From a checkpoint of a small mixture-of-experts model trained on Wikipedia: vocabulary 8192, 9.3M parameters.
Below are experts of layer 3 (counted from 0) of a mixture-of-experts language model. Rows are named router (the router's row for the expert), up (a neuron's input weights, with its number) and show model dimensions 0-95. Each number is 128 + 32 x the weight over its row's rms, rounded and kept within 0 to 255. Numbers have three digits each.
After each expert's rows: a language model's description of what the expert responds to. This comes from a sample of Wikipedia text that the model never trained on.

# expert 52
router:185121143142152115090086079104087150211126108134137163063107094115094124204104123157156104165146139141170116161063120168122117109114121134147155117080107089130115121123115097145142136151137148132169104115133129159104085052153176098101094104128094142054130121121161137197187098077097098169
up1:142112128140144136149147114121097117110142093186113130145108124161123160080119049144110112102092063142093123150157162120133132093110158114061139217060151121148177174118103111155038116098080102113144152120158086173104137096124116139140131129088130105116130156137130125203088141191121063168
up2:125120151158120196129177134137075126098109126143121115076127133140113177151141106111133148160123121137150124082103066158127079144132167191141168155134164099159129196143110133169125116152098126155199166202126136157148110139133166109158112136153101103161056167129215109188117150165093075092
up3:171151119110154155136136059115084120111098107168136120147124107126102164094119155099108106151066144147123141129154056129143058107157137155212185114090097104136144164170107093117152107149130124160133150122134158196143116121132155111122146157126079109152103105136142027166084169175097056095
up4:103129165126148114129119189147093116121134065135162095002139126160161151158096153155175097177165131159101106146106134168105096104116133116155112126122126122115106164138105125077213103185107156125116091115132148113134145095117125128097129150096120111110109136088112215145190180109149111061
up5:134133149073150150097122110144090113161138095191122128131101128111099122121049128115138150146114110147141104158171086110116129128100161114136052160136105135154119176151088135149182156052186153121124202115112145075155145055167193109079138114152121129134197125150141134078102077122099092164
up6:087090093145141149167116112107115150160099184060090098138120146161078149094073168131095112132144140159112153140100085135139076184115141136156129097105130188161197130131160107072068107137152181072130146134124108102125047116083171153084111115149075152096127116121114114125199144168107115134
up7:121062127102179133124157148147112104093123078139113119111128110110114109114098143172106106173135102165159092079097145140112118205092100123183122099157076134168079142177142126130174186096116057143140110130123191106113126065160184179100114104166097116199089139115135122125159119143152072168
up8:118098141116093119149152111104152136184127149103184185136100138140130146124140126086101145071124127106145186152165112130172143144153062086116132129143140119161132132127113096164132136129101153048170173112155109194095101141176066153142129127203068182122098124109082181108105078182166081147
up9:089133182093171157060088077094099131146201099188140126164118122158126119132122115153147142114125171062095091119154095135121169100100200215129116166112126130137178177133114131126178105131157159128157107158130154167145122107206107123189132112142127146084157118124130148104069100167120131142
up10:113107147034125095141164071180131122120125100085127162182091094153148134148119117136123152125128131061194135114128115097163146174067143108134084135126085073116130172074140126173129146156152145124083096151106110227123124173139123089142108135142127133128064151163125157115144085121166138059
up11:148110167157124138069061113102139128070157125048091110150108102108128133140109135107067117139153167181123115116117104165113118111106128106070180240093146121131116128119131130129068118160106159128160171101175109158144140134115114113117191137155095077095082120117108208139170107119113140168
up12:156160127104149125136102091112101125149126127166114095089135117055151094115112134132175135136170160093159159112151151127116147113143076141157103113110127120062143155121041156145170115160062131101155100136148087125134160064103166180168043052182163120102126140114148157093130123170093080160
up13:081077152112155175151129169136151141126148160137117118152101162163090104168148136180127100110145139137111110085199073132131154135160166087096055137093163152183109167168160118152085143096151135127138155058116161181102122114131188124060166122104107076131104115088191114147083113108175121148
up14:110047133155149115196131103136132100127121116152141144154118153126143177131156095146180126165122103172109099141105166106170133093126155144134115102120149126154133201136068077088069155140088132115093083192107073186135122158115139155083095085104058128117080120066121139137169127141113064162
up15:163134223128121076071184125121180143092132089118144182124124161102131089099102044125164152132130165055149154162127174150140104133145131099134118100175103128105083162127141105146135116119146133143061117152131156172100116110127046112086116105101072167125173136086109089157138120113080120116
up16:150091171125139111083205096040118095100113124172136188175137112154086080119115079176142144116078142141154058133130111126116137138087092181079150127098099177114166112101140118109112136158152116126128132111115136114125132094159109157132146129110111131126162147084113142105163117217046080177
up17:128178131132168153176062100155114145171123170151137161082125140101121162131026137124087096156165141120050119070183098117135110073141125164142093160118137161106167140115066105125109130101125163161163136173135122166098133168122104153144150112113115154101147101075123130092224127160139132145
up18:149143106069158134154042143106101144173114128137134147153117124131119077094166159153153132124126120159154151149219143113125111201146117123071166120106128118177148102094133223169100144122181118129138165095152169106140121103150117089080129108089111065168121130062099158117118123109082094094
up19:199161078114131103159167075098081146131173098111110140142122083110092145158088171148139132132139107106149094108150069133129105159085087092128147132129075138131117195146137136148155109079175130135093156153141127188151121105210167079096165080159129162137149096174133096118058128115183111165
up20:075111098115147117148112134129172160150109124133142105096135110110101101146125137161094125140155153087168125121120149156118119165138110159151052128074118127140073107121135157042195172181081070098109152136144156104106138066139126134124085076177089069146139153074209161126079113093140120084
up21:117068160144120123080152112131081127133114082120135139092112151115156153122098119119054098110137079155134116218116174167136051145138206122137147141064153116127061189103072122122120141156063116144163111103181118117129128142124122115128165122131141112103178160177164137075155091086110133114
up22:105170161073124177168151149158116119175154133147135100038098190142125130148136123160144100167175137012149136118113135150107110146130152154155155115095088110110119181131120129170142105190107088152129103078134111132132138137140102180136094117127107042089082119076134115137119175093114138090
Table cells and separators. Pipes, parentheses, minus signs and digits inside numeric tables and climate or demographic data, such as 6.0 (42.8), | 0 |, −0.37.

# expert 57
router:183100114112119132117093103123154170182153072133142176130132116084076176138050161135097096157156075110151161100111088157132122131096154116144142145095116169109146150142110189050124137142110117089159117076109100101135055090163153163151103111118159162157122099178131148167201152080142100134
up0:141071084145078110151156120053126117137101102173178145123133082089078115125122116139105128166117141130145123064122139169108032096138081076165118175124079189114114121144058126129089158107131131109143096163115042131148123129131121122052173162122133150116134070167110112146126140104132107133
up1:149125129029120175136179093172115127163164129116124125114133081106129133201139157135059102125161090175148150150175101132147174203122136152127129117108148137173156156104119064142202135153126104119164101137177139127110139100192146108176086125118142157154181140153166169102095141097132100160
up2:169102140060144130122108036052071147100124120132112116134125159112168088107092129085078046165094143150117155129137171073143129137144061146155135142160102152085169139178137091128146105085166165129136168104092142149134128097166112119102163140094130150125145141155115088119075120163172120190
up3:065082117120106127131094129151157100139131064221154115104163160120185118081134147105097104072046160122144132127102103115137145106121137125201113140108092192100088172155108140101156066086105129133090142136105126111095155142104179208107132110130138161165149101190104163142135148105127125128
up4:153152121165182131133125177186177145157131129182182144146132124125129139131143139202135109153145117082116043108154145189160088154064149142133139081110150151098031155118122101147186077168109109125110140133091108106072104137169116135087136141105141103076080124112144169121132147133106155080
up5:148162141039085157121110160057128110176153137117110218158111097179095100142122137145085119171142086094107142097138153145099124155137139162121169092086118061115141088135138154153105112106112106193139072115110110083140122114163185141190131152116121149120201114079132112127085095098137113148
up6:101161104025103145105147213150127120113143097200178144113130116180144156080083138120109176163062092119101128091159170117118089190149111116154120108133216153096117084139148144116132114095121107130148072147153078159128137092115167168161140137112130121100121111152142146119098158141157097091
up7:124161122175170099145153086117116127128163080115101144122119118061170097119109080094162108109137107103108164171103048105105177133102144136135105105164176152120142127109140166110125114171102096084136143107176096211189086132114134070166122115153130156110212149151135176124116181163153120071
up8:122074119129164115083130097114099131131142139089110109132139170068115107102162102126173102137154154154157160128081109093187134082092154160184117212146131208136159154147081159082202077109153126130157152153121050125129151137153133154134134073113117160127181096100123129129183156087147104114
up9:081108079171170070043131103163127127134136178156125123150116141163130145128069149191133130147158121155097155092145169121142103148138114128132162098160126137120143097164218104128115124129216129113134130182151111102137108074120093188126120103090135090098143105075122137130168108051080095143
up10:146179145110119126077123122177145115113134107138181149154127163044184158100101154094117121065143100124134145142101083081210148139123090099086113131166123080102148096115097149084116118098074062177139145097093146128097096150139160109149080073146166151157135117166112133121158107061146095166
up11:146050152199071108154076152155141133060140136089116128159133174118087122114081090081051070169092117148147189157111099107145102116129132099131136135109071131158149205124107175138153086103140129143120135080131132092174132114133137125175103112084110103171142135073114109106167109104151110118
up12:112084113145197112121152099115107137118180089177128135155140146067117140132162133156185121133116123103159045182124147168128159095123132133160119095081076081151119161120098120121150152139105140162170109159094095100192167141174106136070124157159132196161202144114125156127075112134133193094
up13:099141085140162136108126131206123110131160147163176161130113122141143172125117170221137081129169079137091090089149129140136131151099094145101131160147139177122131138163107120165190175130115059124134183136117183047067123109167122153127129091075150107079052133105125142151119125118129105151
up14:100094147146121127134105126138114103135183096103153142114107226127133158127164041119111137100147110100140181150085108134155124159111177094076112159143120155164153196159056138127163091071139181112060174080113078165162097116151126160130100130192149143125142114142105127127112071107124120122
up15:155105079131117163159175118141049127090163145126137162119126163110148176144158142148142160076165148113123061124075125128094106109126081140190119077138127164142146148164137106151185121084171166102119127106184141162138101132148208108090082121111090154123152147108121131159046065126172099149
up16:122161121150110171138161113045112147140167116109107108121141161093078124172100102174171102136135174119087169170104120110146146063132162167135162148099121145194128152099147175103147098171097053144179147100077141151103114174112148095110164111125104135144191116104121141172182089069141087156
up17:180095134149123123084118097139094173131078177129127127156122069113123146141119179140085092137139143160152199149114145107130099150085148195114174132065077135133102140099214125091162134147129148178091107086090131122063139134137140092131171064109084107119139112148132099085132138198161081133
up18:146086111100170142130089144093131138179073152147127173103109159109135124101125138050106134198151115111157097128074091132136101167203134124122113109148095024130117109113122130130093137063114111199157123059146122106160128041139144116129111157136084172081143103148124108122119110114103127160
up19:131147106131182146118106104083128156131094131150124118097124116061164061089112094105193085147166138144177110142152160164125064166123152121148135119083062179136063159102068117127080120142085128141158104104099126091124124093150110115113151104099115149101163113142139116118124170215200135075
up20:128103118097140126099098137090076129152176114084139163170112134139132138143154035112131133125134134146147117130127124139163148131108178112039165212092076178188159133105086111143104094148119186133132118168138065137117127118123166111162178130104135143098123104103113103132129094160075048188
up21:175114102145171071098135114128048136083131135164118124061119106067195146155140151129166163122158159153127096131110146136065108101121040106113142183087155134160134129138167116149132148150082134057118082135140071103129110103138146149117120111131130162053128132164120157149160099140060108162
Numbers in tables. Digits and small numbers in tables, scores, statistics and lists, often between pipes, such as 0 in "0-0", 9, 100, 3.

# expert 33
router:151100118099124105099132085114046183132143149149151151089106158094114158138056132153085077134139064126131103102123142167218120149088165118181165097113096100125100086063115094091155111141080111165137151141133105172107076076143134115136122124103096096086208123171135111144154121112134109123
up0:146084130088220197084152156081089148131142096124144123078076072147132138147077153195141119173127139157074132123140131157157142123107134145131171102089081142166127079082061068111144183093107090148128131091126095127124132067166146156104175128129097114100126101123123116133131147106179122153
up1:147164151116132159124130122144117144052133112163156149161101161133155193137156118152129115168123102153116157102125091117135050116172139166178166142165090078050155151105153085132130042113163132150146136100078174087135106116128113143162059116115099114096148155145149086106155096126060069147
up2:119151132070116142111124158086120125054131142141132138137114119076115158184182104127110151165086146186178123113107106142185182162093129145073095126125114050185102113079138130161156161138105153150096070166096161102098145149141145118152115079112135071087201087135118075121119095164116120132
up3:221055119074135111173079073052134143185086137116098116182137130082153118101086122133123081131141097158097121134181069141115157138158120065170157140118139124125121128134125128129134143102161107088108164062153137072140108094170149087178132107135152127126177142165114115125125104123141081088
up4:085120102086141137133149099140127144156066140173150119126080150073122154148143120147103052129149169041150106121108125177133163101110169076123122122184109204121104148099140114145179162103194121157138205105103083126055142110126116129108115102156122136103125089083106099143106104097145085090
up5:201151129143120148162113127169189130092160145126111088073138124085155083119074162108132102089074122106083141120111166149161136106149179111168122178126104163093137158193082151090125119158107136115141135195089183134154076121101130135134141137199128199166173151122117162103156145159130174093
up6:099170133141177089098126078147068147136137176125144176129091098160136084105126094140092166156150113097129103112072168138092088107169128116142171129083106081129123106089105104063113119178101123162135064095171170111117069130133146101142145107112150154045138087112110131173119159113098055169
up7:082096151128117116115106102142093132083091138146140154074110108070097183142105188101077104122097106187104114081136115150216101137180150128130128146080111079144126143087140184138100087129102133149114146160189092119144130107144115161175086114116075059132060110127111107163106185100149132142
up8:138066100133111115148061134139107105124167131090193133024137116141153138150090060138091077157085147162172091113134148156147105089122139082133092152129141152130092159095100161102129092145090109098086107144125141174155130116152134148143182125136149056117149117183134052146132191117143127158
up9:113143171087143085137190163158117139124136050147109156109127099072099098186149175152144117122078113089156191185141121192178144116094144160123064093131112132163113119148111109089131106139137153155023146155182119148104094112084115111138126114094121129083114118148147175147137112134178119088
up10:150117118113143129128201113084077157174110033143106134092135105109072175158133121150110128096130143143065099125123146166150137067086125111167143127111106229102142145135070213105128133156174152092134115095142103152151129110156106156099130121089140112069115117130106113171126187129153096155
up11:095146136111172176110170139161117110161112126180164124098130062112123088119156146081135072159157111169146095131145139168094136153090089125163120143171103117170125125132123106149129146172184101132127079147203124053145126034133093177123130127136116118221179081082113109105125115118116139140
up12:100131186185146110107082109092101142123101082143123163071135135162095104112077093154175104100147109111155099123132064215133120116075161092176146110101103085175119140083104153124165040131097174094108142080135099098155115085076102091147153126085128110135159093124111113130146123096109110165
up13:065103150145180141114163132193142141083146157134162123094117087059157115141112147120141121214151132149102140098087132145148117181125136146176126129079127075147128121122088073079179113151147121150068154098125106107162065133156144147090152102165110107172160198154142103120146044112145129123
up14:117114210126155139113161170101066150125133096096109139083087124088106102160076118158155148125106096127141098089149144086157148191081161114126068059079092139118114114149142130091114134126063115140102119137124110102154141089143119193043131147157117152110199073127104164162110167136152156138
up15:128147086180113118123120214167183111084121103159164119073132106135102132118132089100139088084098151155078089199092165126119078110153104100096135163137087130175131130141141163085096067130128066134123112123132127171095145148147166124142128122166132106196135101155111123143126169106195187067
up16:119103133097158139099144098191148139098148161118091107132143056152097139160092177204126087166134111101130098054166084151207135119082095147128097145177138135075112113182077118141162142125145153111133151131169133120124132117120104096182137112096151064154084141164139167087147067094169140138
up17:166085104078145125051126105077180156151111106110106133133147144140126084121096161107098060146126072177183157135130108155190110109134115153147180147183104129089123108169135082086117200110117172105154148119113082110116109172181131126104160148105097171114192133098114118123156105091173175129
up18:115163147094122139104128101141183188120121159128118109135136117086152060143105098096110173159111096135129191156128097145127158162195105135147145176105120164097129164124079137088172109098108071087099187077111055111152080103128106118145138120152101087123164231172125140114144079147123157138
up19:125102129160191094133176124082103159150098079090124172110096193132113111118080150095146113099115076112171090147077105122093082150166135127129112095182076121128154116113155076147103161192163116187100080084127167153098095118146161163099138147109100095094134147189150123136124075085141181114
up20:120118135109121097090153111174090129141092141144142095143136182133135127102121121100097152113128149123180101072128162111164137127114162101111140136145127102119136157088186163148177145122141097116160173172088015190083120138136116143096084047157057090119185142154167112143143196144167137099
up21:113098142122116152082116139144148148141142131164159101127107144125153125117110176158129078136116136155048208072171111156140136122133117173173133232109162111132201078161089098134128086159151135170125075101119093104094122134164153092118140129085137133121171120108136124105156049128091120196
Infobox measures and symbols. Tokens in infobox-style data, such as measurement symbols, dashes, minus signs, ft, ×, EST and the "hand" in Right-handed.

# expert 59
router:179172104172123106075132071130085143177157091095149149107114082094117121178093141128138102088179150165182161089080096144110122109073103138107150149121137155097136071154119147113143147165078126122124115117154123144128065114157205141133081070113114105110125142120179154194193138073139116147
up0:158131094161085115119161159179192194177106105149178129147114130159082113106114090105102114159104118147070173140104131125174094117144105102099111135139121170132110101131136098160129097124150163134078146144133149109094017133099110194157103142140109126143192095075102129203170118101083121133
up1:145093172183124131120080146153076127117140109203123127095133118093187078140104159184048150126144099162140077118131179125135034147152102145103139132123056175158105128123095123108182123153077118174139161119103112121120105123134121124077099151097139141084101128156139159138158137137062082160
up2:154111109168131097079166141076130142125191117122105091182138185080107137116145119119171122132125102101102118132146071126158113084139074111238108181132121191128146097103134110111165102087113152115128170163130070127136136149177185080095118122184155188120132162148156147141113132094116163082
up3:156118108130159160117096137114161121120120104123148167087108118144089120148148129117131146081122123122148107089133129144100104121113065080082121127218102163120065105110129135202117149119175112141085138135139137107164089132130176113054054148167106082089173203152139129156102046091140160086
up4:173056090148129154117189141172101138143133147128157152134155148062132185138120128153164134094135170117165061130105112139173167142086172143141138088182121182062115135131170094091112141086140191061105115112131180104116144117128116108102112070114134158099126120113146113134152171196137196135
up5:162125128124131124156116090136107137158128034177173071107108137121158090147126135096097084117112153160160133111106139122161092115096113204162132110086159195072096193098129104114119133163096168123184105152108091122123106161099182157122096147103083140129142143067144154121161201159180122163
up6:142132125154101130107164113113120170133130151107145101155150105086148137166155067127178059136150175124119131159086137119126132099130138153125145157194125049130110081126142154095102015107142125142123213104090104106097152113142136101116150133129140219110110143205146150122130056112151138126
up7:170145112146137108125090188146170112075132119134165123098129131090099067181127134144065098108168142124162157127103069137102083124146099126093131110140162094199113104146060168123133121123145073148160141074091172111102082153131159136067138138115157177129126113120118164116137137104138012112
up8:146101091145187098100156110109116125157161143095131129183112197110107132093138125162199136093124168081125140150170103110135118121128118067135117141186098158191112116130155119104142157125118191149070148119106097151138120132166124100094106124196120092137109159142193170160084144108109083028
up9:195139080151131095096203133074142144081118157142120101152132110132120156146137172099138123083169133139155115098060137171124096091127133106114175151141139144104145139146128117136133150105184147132047124086112101169130094156165212120086125089121127178116207150153176113121135060098174099131
up10:134135103120197117022122112122161107163107145139167083128125134086092145136096165097137126123120169081139150109154145140155117223118120138127147137152105164071026096155140087170201112119114128177139107137127129135152149120106073123110122136137125137075119116100142075088125176093159089149
up11:106136108115141111138131158184097115150127139161152150135090111132172124145075136092104156168151089089157129128073134147113064084180062082080096110103147096167106140136090132052130155136151112132032112096104080115158079070122157121122081129114140122183163099156097132136175146078090118111
up12:095103118187140125081172146192108120136129163096110070086145103091182131143143128119116148170149112073163150130125122152102132131151117126161111140042123072210110129139173102152145148170081091049206133146082172141116120103136097138167118127105133067112125122182131162147099126133118150095
up13:165146101083059089098150119103117149088156155117074163128118106112112072085165114164102107090112150166161091131171132121110128168117088173108123131137045123075087110147145167159107122121138097139070155124106088072158133085134148064130109070103102145119084218165136134079122119124149134122
up14:131117093137125126211114109165150129159178113156159236071092164161142178099148136088166134043141128117145133111093103165174087187096145097110117117110110131126132154141132100128126118135086149108154110110067102073171071140132091184112141131140150099077104122094116156124167117150148105093
up15:098150142110109131162083135145127137162160114174121154109112155124150161100122129153212090128144075092150152117058150160133150111112189127137139185068101085139125136084128085125134063157082121134146172141146086111112122103163046154147125095101178133132093115130105153207155187185097142121
up16:145135121117150095100118115126141130153081114132149110068101158126118141110152143086129108089129149162136083158094112126102095153148106132119166136160113094094072099176148126112141093146136125164095169126070145040146121132148150145121110116148117088026183252152147144137172165092152158090
up17:112169108151157107133133156130118143144125069162133117164122185090147143051128075094042084092093152062144132130134110154176115095166170114142165141171150117094095102142108106065095144170088107180104164146136134095082082160108107138118181142158139144070098135122099164131113132076175146147
up18:095184075102145135118121100106087114189144073161166204175114110162132082139110129189127112062105183162102100126129150165128094096117121165083102111103079103109060158167102109196133132134125104147053103134164090173099133149149127076131094132105113074140100143122157132128133139154131097140
up19:172137091140077119126180098156096129143164087116151190143128107094131099138081133170129086148122117140126133129145142131102068117134139072082136097163103164183061148139126142065065138163080155153140098093132155146070089132084188105047178093106123138126150089116109150148136103153124086175
up20:183109148140097127096146053089118147097163086137105124116123090035145080099148100152156152151153146120131073136131134095135167132112133191201133114122155193088180173098122138094114074131063161143146124163108125143132124135150113097105156081110106173111120168140148155113182129178096163178
up21:130099075112165144158135153121121123152116141123123112096131150121151108127150134129143118116134188098148048097138198152131123115106153104121151075204138100139026105183139154139155170154151150122119235134137167138123092121120172117088104080094108094135144152065178104165091105103138090141
Table cell values. Numbers, pipes and short entries filling cells in sports, statistics and astronomy tables, such as 0 |, Chevrolet |, 5,650.

# expert 23
router:175148070119172108108105100139115132127138111107087133186110150132111155158074115122116081146140153075081177122155096176193134133114116144136153191089093143128145149148130154130148156104137080094117130112174191117169080091184189097093125108147107134150108082092162124196182148095147067096
up0:109112099106141210121131087130125187103118116103124093129113081133103083152149116108061150159148148181124097171132121126099173166143147154140170212090143101144117135093140133098129164176125104151124138153095073049165101142075150137104099146091121093109121130154178110206167099181152148097
up1:129119128098141136118181087151123125095138129181125162134130109108054158171123117100100123108187055136131133117129084113132154100124054139116157101200142174128141105163094083154176156063158075146151174097043129175142111164111140109150120113167122161144103154087150153125121091052119127147
up2:179146155080121201120142094137168122101208089123143106112094156103146084102093055117109205104101116086158157107108111116175136085073151122079188138130138101083159108155090155108157138105134151115165164073105140100117091163155190159114100126139122170120127122131141114139187096157145098103
up3:139153133097132149175086146162111121162117103153097129071126104090181118172123175116123116140133147080120154131132167126104161110118180135174113146145178153161129100146179144161233149126187038108097128182120124103125133136124146114143113147130124110106097165165167096126154128116227074081
up4:113068105130086174205144127129152122093165119164134174111125097100114075087103126136106119148053112108090135131139119146166068183159161095094094123161176101158122101133114156066081145100064119130123109136107136144149107148117183196126091068183171090152139119148146108110126141137172087099
up5:122131142140109091085176073135134135093145136096095096135117070100191057122085086115107119128097100111167177099158078159136188122168078135147170185068066116138110087109122068156124110153140136120132157139149132137111102113141143170138125116148064110182118166050178093115112159133104140118
up6:124135162177117151121157075085119115132135135136118140117098163159103122147175131152087108131166148161089133153109030131127061123120138118095126110206108117109174115124128112159109142135134093093064120145131069151169104155150131050187152173166142154069178078162150152132088140101070111140
up7:108176114075108059090103124157120139129172149146116146138132188116150127144131065107078142152141133109151205109182136096141104073141082110128145169154147108096138130089070138160196136131128160167080118102105077131080103151149129117092118140077144144075161173168136074145099090113171140071
up8:167118159073117113179154119135152146107183146189120119141116104176110172189107108162130181149170167089101155143096084132146168111089136087110107103103151151052129176156134136205130167146115127104037124106112135140127100133110129120121105143110142114106097072190147175187148122089168142107
up9:131183122163130119132165156107089114132120137201097109121135115144151155158115152115199133068111164075114094186109116161135114146185123167131127064150052110116106112132087187160121101095185169058117097090174101064144121104097158167114142158109119109071132139130123085123102097124149087117
up10:114144176191118126131132107136124113188136163129092125136128138060134172122143133146161110119105110114072100121126090178183104167123171189193097089086060118099161164131124124112105072052103108107085121152137122160166099105174122163129152082186115067166128093116104112139109139086179129129
up11:160121110080131131120164154135097134107103148208121111105128187106071184155156106130200142115098126156127163194106081174147183071163169128133131134093157101081108164131106139161142126121174156102062091110161195091133125105110158083137163107128085167134117129158159067147105124145095110107
up12:090108103164109094054104086151104133106107166175132138139087125114186073143101102136097120119120175131140087188142100143131185174122119110161080163097166133130112103123192109118077088172097146102158107152169101211120105171168114145108137150127126130121134089079167107175110178170177154140
up13:187094105081182087080093157117123142119146115126135180141126119137091085122142041136110106097121066111105101111103097099090151133218151165134126182137112115143179122068099057166170126141111119147120122067074130171120142118123127064148101151152115141164134155104122091168148129180133159130
up14:183151108073122156113143099147131112106136157176086128114130197120106174129165096076185196072104150105093095110085105150172099111146160160147177126145142101154141102140101132151207126068113197142127109110125123075183149122165109119176098112082097149081123141132168126137100122133063122137
up15:144137113113156184118081124177170111142127074108112084125104133157178162141103121110063108123090163105146172114134113174151143079050060146160181155145099146143092173114095152110106149103081164129094120148133130174122116114142093105081120141107126121137129089196134086152234150148148156113
up16:127070093139121090164140070129095132153096124138154104148122129074168190169114116095096122147123140137194117090132073182178152126080156156140093166064111100163129102156133033113166149157144100120125145128057143119120091114057190151135138144121151131120106140091119100090144192120145120114
up17:142106131150123171138150072132099126091086129134149096144130130110144055122100112106114153148107154065255140126153135120132149078140160116086102144097175149126139081136119134093194195151125107113145141134140162093099137135155184144161101141129101136146127182155168095129159152114092083085
up18:158146165061117088178144097155152131132119119147105146124129155105113159135113066155084165092138120102137166161123145117131155073154087112121088167204125087044090127097109164108133121099123166070074152107145107155114093123145108120108146147158174165048151122176163087171128064138157120093
up19:181157157087149139146166139103129127126156115191114120144107097164066099144148123145132176136190083065132115088060111127084150128119115118070128111169126128142146176163114210099106159161193172140118139096106053088165135155156168133151099130113164148138160124161119182192112121107116106127
up20:181105107093142151115199128115138122113137113122156170138131103108154198145136110145113132060185089139153142111112110123187094093075162134104163144114167148061170158155123185121104106201078155151160125129149124162102129118143129097171132059151126157138188119179153127147183130185134095172
up21:124113150086154070142117147120073157119138112125110146125120136096031108139148046133101120104077158111119130197078114147109112051092123147181082145123126095172133158163078132157178171129112149153100128051126068125131100156169101099102143106140120129081140153126134146102164096069125136104
Closing dates and numbers. Closing parentheses and final digits ending years or numbers, especially birth–death dates in biographies and publication years, such as (1936), 1989, 69–86.

# expert 37
router:137084121147095111078100134159150138182163120095198151152085138133112161225096143121097118083109086125157194114104113115164081115118142149085159136093190116121147124171132154100153111162136123111150107104123115146118031085154142154162052119116109134111156175140176108126162173105125112095
up0:158087171066167080129143130108126159146131129134125170173100191092110042097120076167099150117110142116200119137127172133120154100168137168114111121167107055121143133092140083134125097156121110107112131164160158154111129105109119075140069107123089191105139146136140184099084135159087055151
up1:098114131117120103085158099137132100164150089135120087114138112111109141167138159092113132023073121121174147110078137111168135140152153167109121123179157124147180154052146106103088129165091136136118142174191192110078124131154129144150065113150089092139163104120153116121128206112107185077
up2:134101104075169085168090151133114117109094083192156134161093154179129147146119038126120119106125122100112065113074124128118085073108147140131145106183111138136126169136149136135220142139181160123110120063099083104140099047092129107119134143088102099165124192113112107151139109116145106095
up3:097127102148135203134118121165182120123136161093097157123090141134164142133096137098145159079150113092113110124109119125092119140124122159125141121147134105179173144163187175068209133136167155127181117085107118105160089050129142104132075146053132051127153177117113092164114098147161166081
up4:126143161190087122075126121179125109159121095175111170114133124098146091122089128092111139155174097101158150094056105109126113141107150195220158108122155140116141103136154072162175138096129122137194097139142109146115055115141126178160055102134139178113135098128087177101126128121125152183
up5:128111183108156106154090077102096152151108101171122151131110136126140098149148123132143118059164112173160034159095117144133100105140073136085133130092099151157087185106067134111150115170137109128139112115114097110176048102091097070118107092124098177113170119106123208099114097117140183140
up6:149064135124099124097122123071144135149152146096142133175093121089125207146131137136091134161107158175076187137144153141147105124144135124148127132148114129158152113104118093136104127078107105081056119089184134169049099045085122180187127131163106157140151128164199128125100097110128115180
up7:166161077046124168141104140121112117118147120127155167135109100131165169161143146190098097105117113104141187075163175140143162170122138104093141180115178092132129103143082168146083151154125129091150179109164154076098199154170119156101112121110145070145070166103121093141175101145159077125
up8:131119145108108131130095064165155096094127141209160126118077168157114123114146113144091159159045159129152147045096146129128127146138127101132040100140122132086157161134109094183104081120139129142096124124133137158089142008129109168124120132108092098142062143121132117099117133107173139108
up9:093093149133115087126087161101118133144147128144169152130142159138103132108104138123090100163111133122116129115135158103104160158116140088145101145164172154106154114142143237064170210193093171091157124163236116113118162136137135128145107118137131079121111094052112075150153147111095162111
up10:073119188109096136105062154127123126132147126120179097117115146137146131146078183120088073149113095098125147123175113145127125097098164130147124130116174120112224141150080077119176109130148121160135118141093089141073147160147143061114122130087106092078095100154072063120129119035109124146
up11:080090097113139120094069173146083136149190120106154139174077103143191104152142158141163147048194097133099137086129154151115128135127140143106114122137115141150158188125129185119132135135145161140141108118154108121185116098137094048142081110091164101096087159143088217136080136155150146106
up12:044154112114162138112129163093171116146087157097126153150115150102080181114146099132124087130127151151095105170097078131107051142147143128123133118110151120153165134169117132094123168178155133165098201055119071129123129117110148167138162113146091107107140235078156157112123096158118127070
up13:138123097135153168062144114154096160095179156100151131096159153110063182149140124186173133098160147065117060139123076128121099077095138149156178117105134126131143118125117147146127104078129185135153092101095106111133107135211122068170122081176142074059141124157125098138131128073146117137
up14:129136140170109081050184149128051144087169149115180105132144137089162131152143153117153095090177073174143099100132135128131094102124109189118123166125135175155129155120069155105166110147086162081099181143135098084097096129132165126129106046103159153078090144153098145135141173131082125152
up15:079130135099183097112120105047100084168094081184096148104131109093144111147148133068149121095155099102169076042126120133137110132107117117147131128092156200098100143128157166116141143122129117082144126097114115116166142133107222136123121126117086119204151079121074118114128197120139127160
up16:151147094074129174078159103108156111098114143119117158112125118114102117201133129113077101111165175141130159056125093136161122077128113123130151109156111124193158095149128190152093026105182140097130147164082129103076127088140143122144160137146094127073122199186115080148124115131100124163
up17:092120151143076059147175141155165131161128166180147112151111104116113149066101156084135126132054140159100149108148130100114206118151126140123139110155119113141150125156167123112184061156076053139157214116057116120078168132102126112125161125137094116121131154173167131136149097118092154166
up18:210116166115127138110106109108111127111146103129125078151116166122092169109169107040057053143099121121139164160157114140168177130160155140185148143168158144117176166099091110057189105135162134130132144124184182107115147132097132146112065177105128115082130114080091117106141129108138133102
up19:110146155134134135107092088114086108154128097122090117073104148101142138169123156094096120066125107153161130157070079129118113076128122101118122084129096209154118115128092087084099128134098105146128119134093106044111059101091114170086089151105149117048166102118135079159139083122133094199
up20:130103116134185196125097124119159108129167144122108196070152088092119195171146149158143185095163128089157112123111110154142139117178096125128072089115130188107123161132125156093167079081145129114113125141123097201083148122200136098115122120167119142137095096168194159109090120117145155069
up21:129132136102076091144116149107131200164164132147111143166129161123101114176124138191077132114050150147106144144114131128113065148174132115116123187076106089115097158082166119154106153170122047149132145128147162128106070119155145139114080090183081103124136131149115154116196102104096061169
Numerals and mid-word pieces. Blank table cells, digits inside numbers and percentages, and inner word pieces like -ous in spouses, houses, cousin.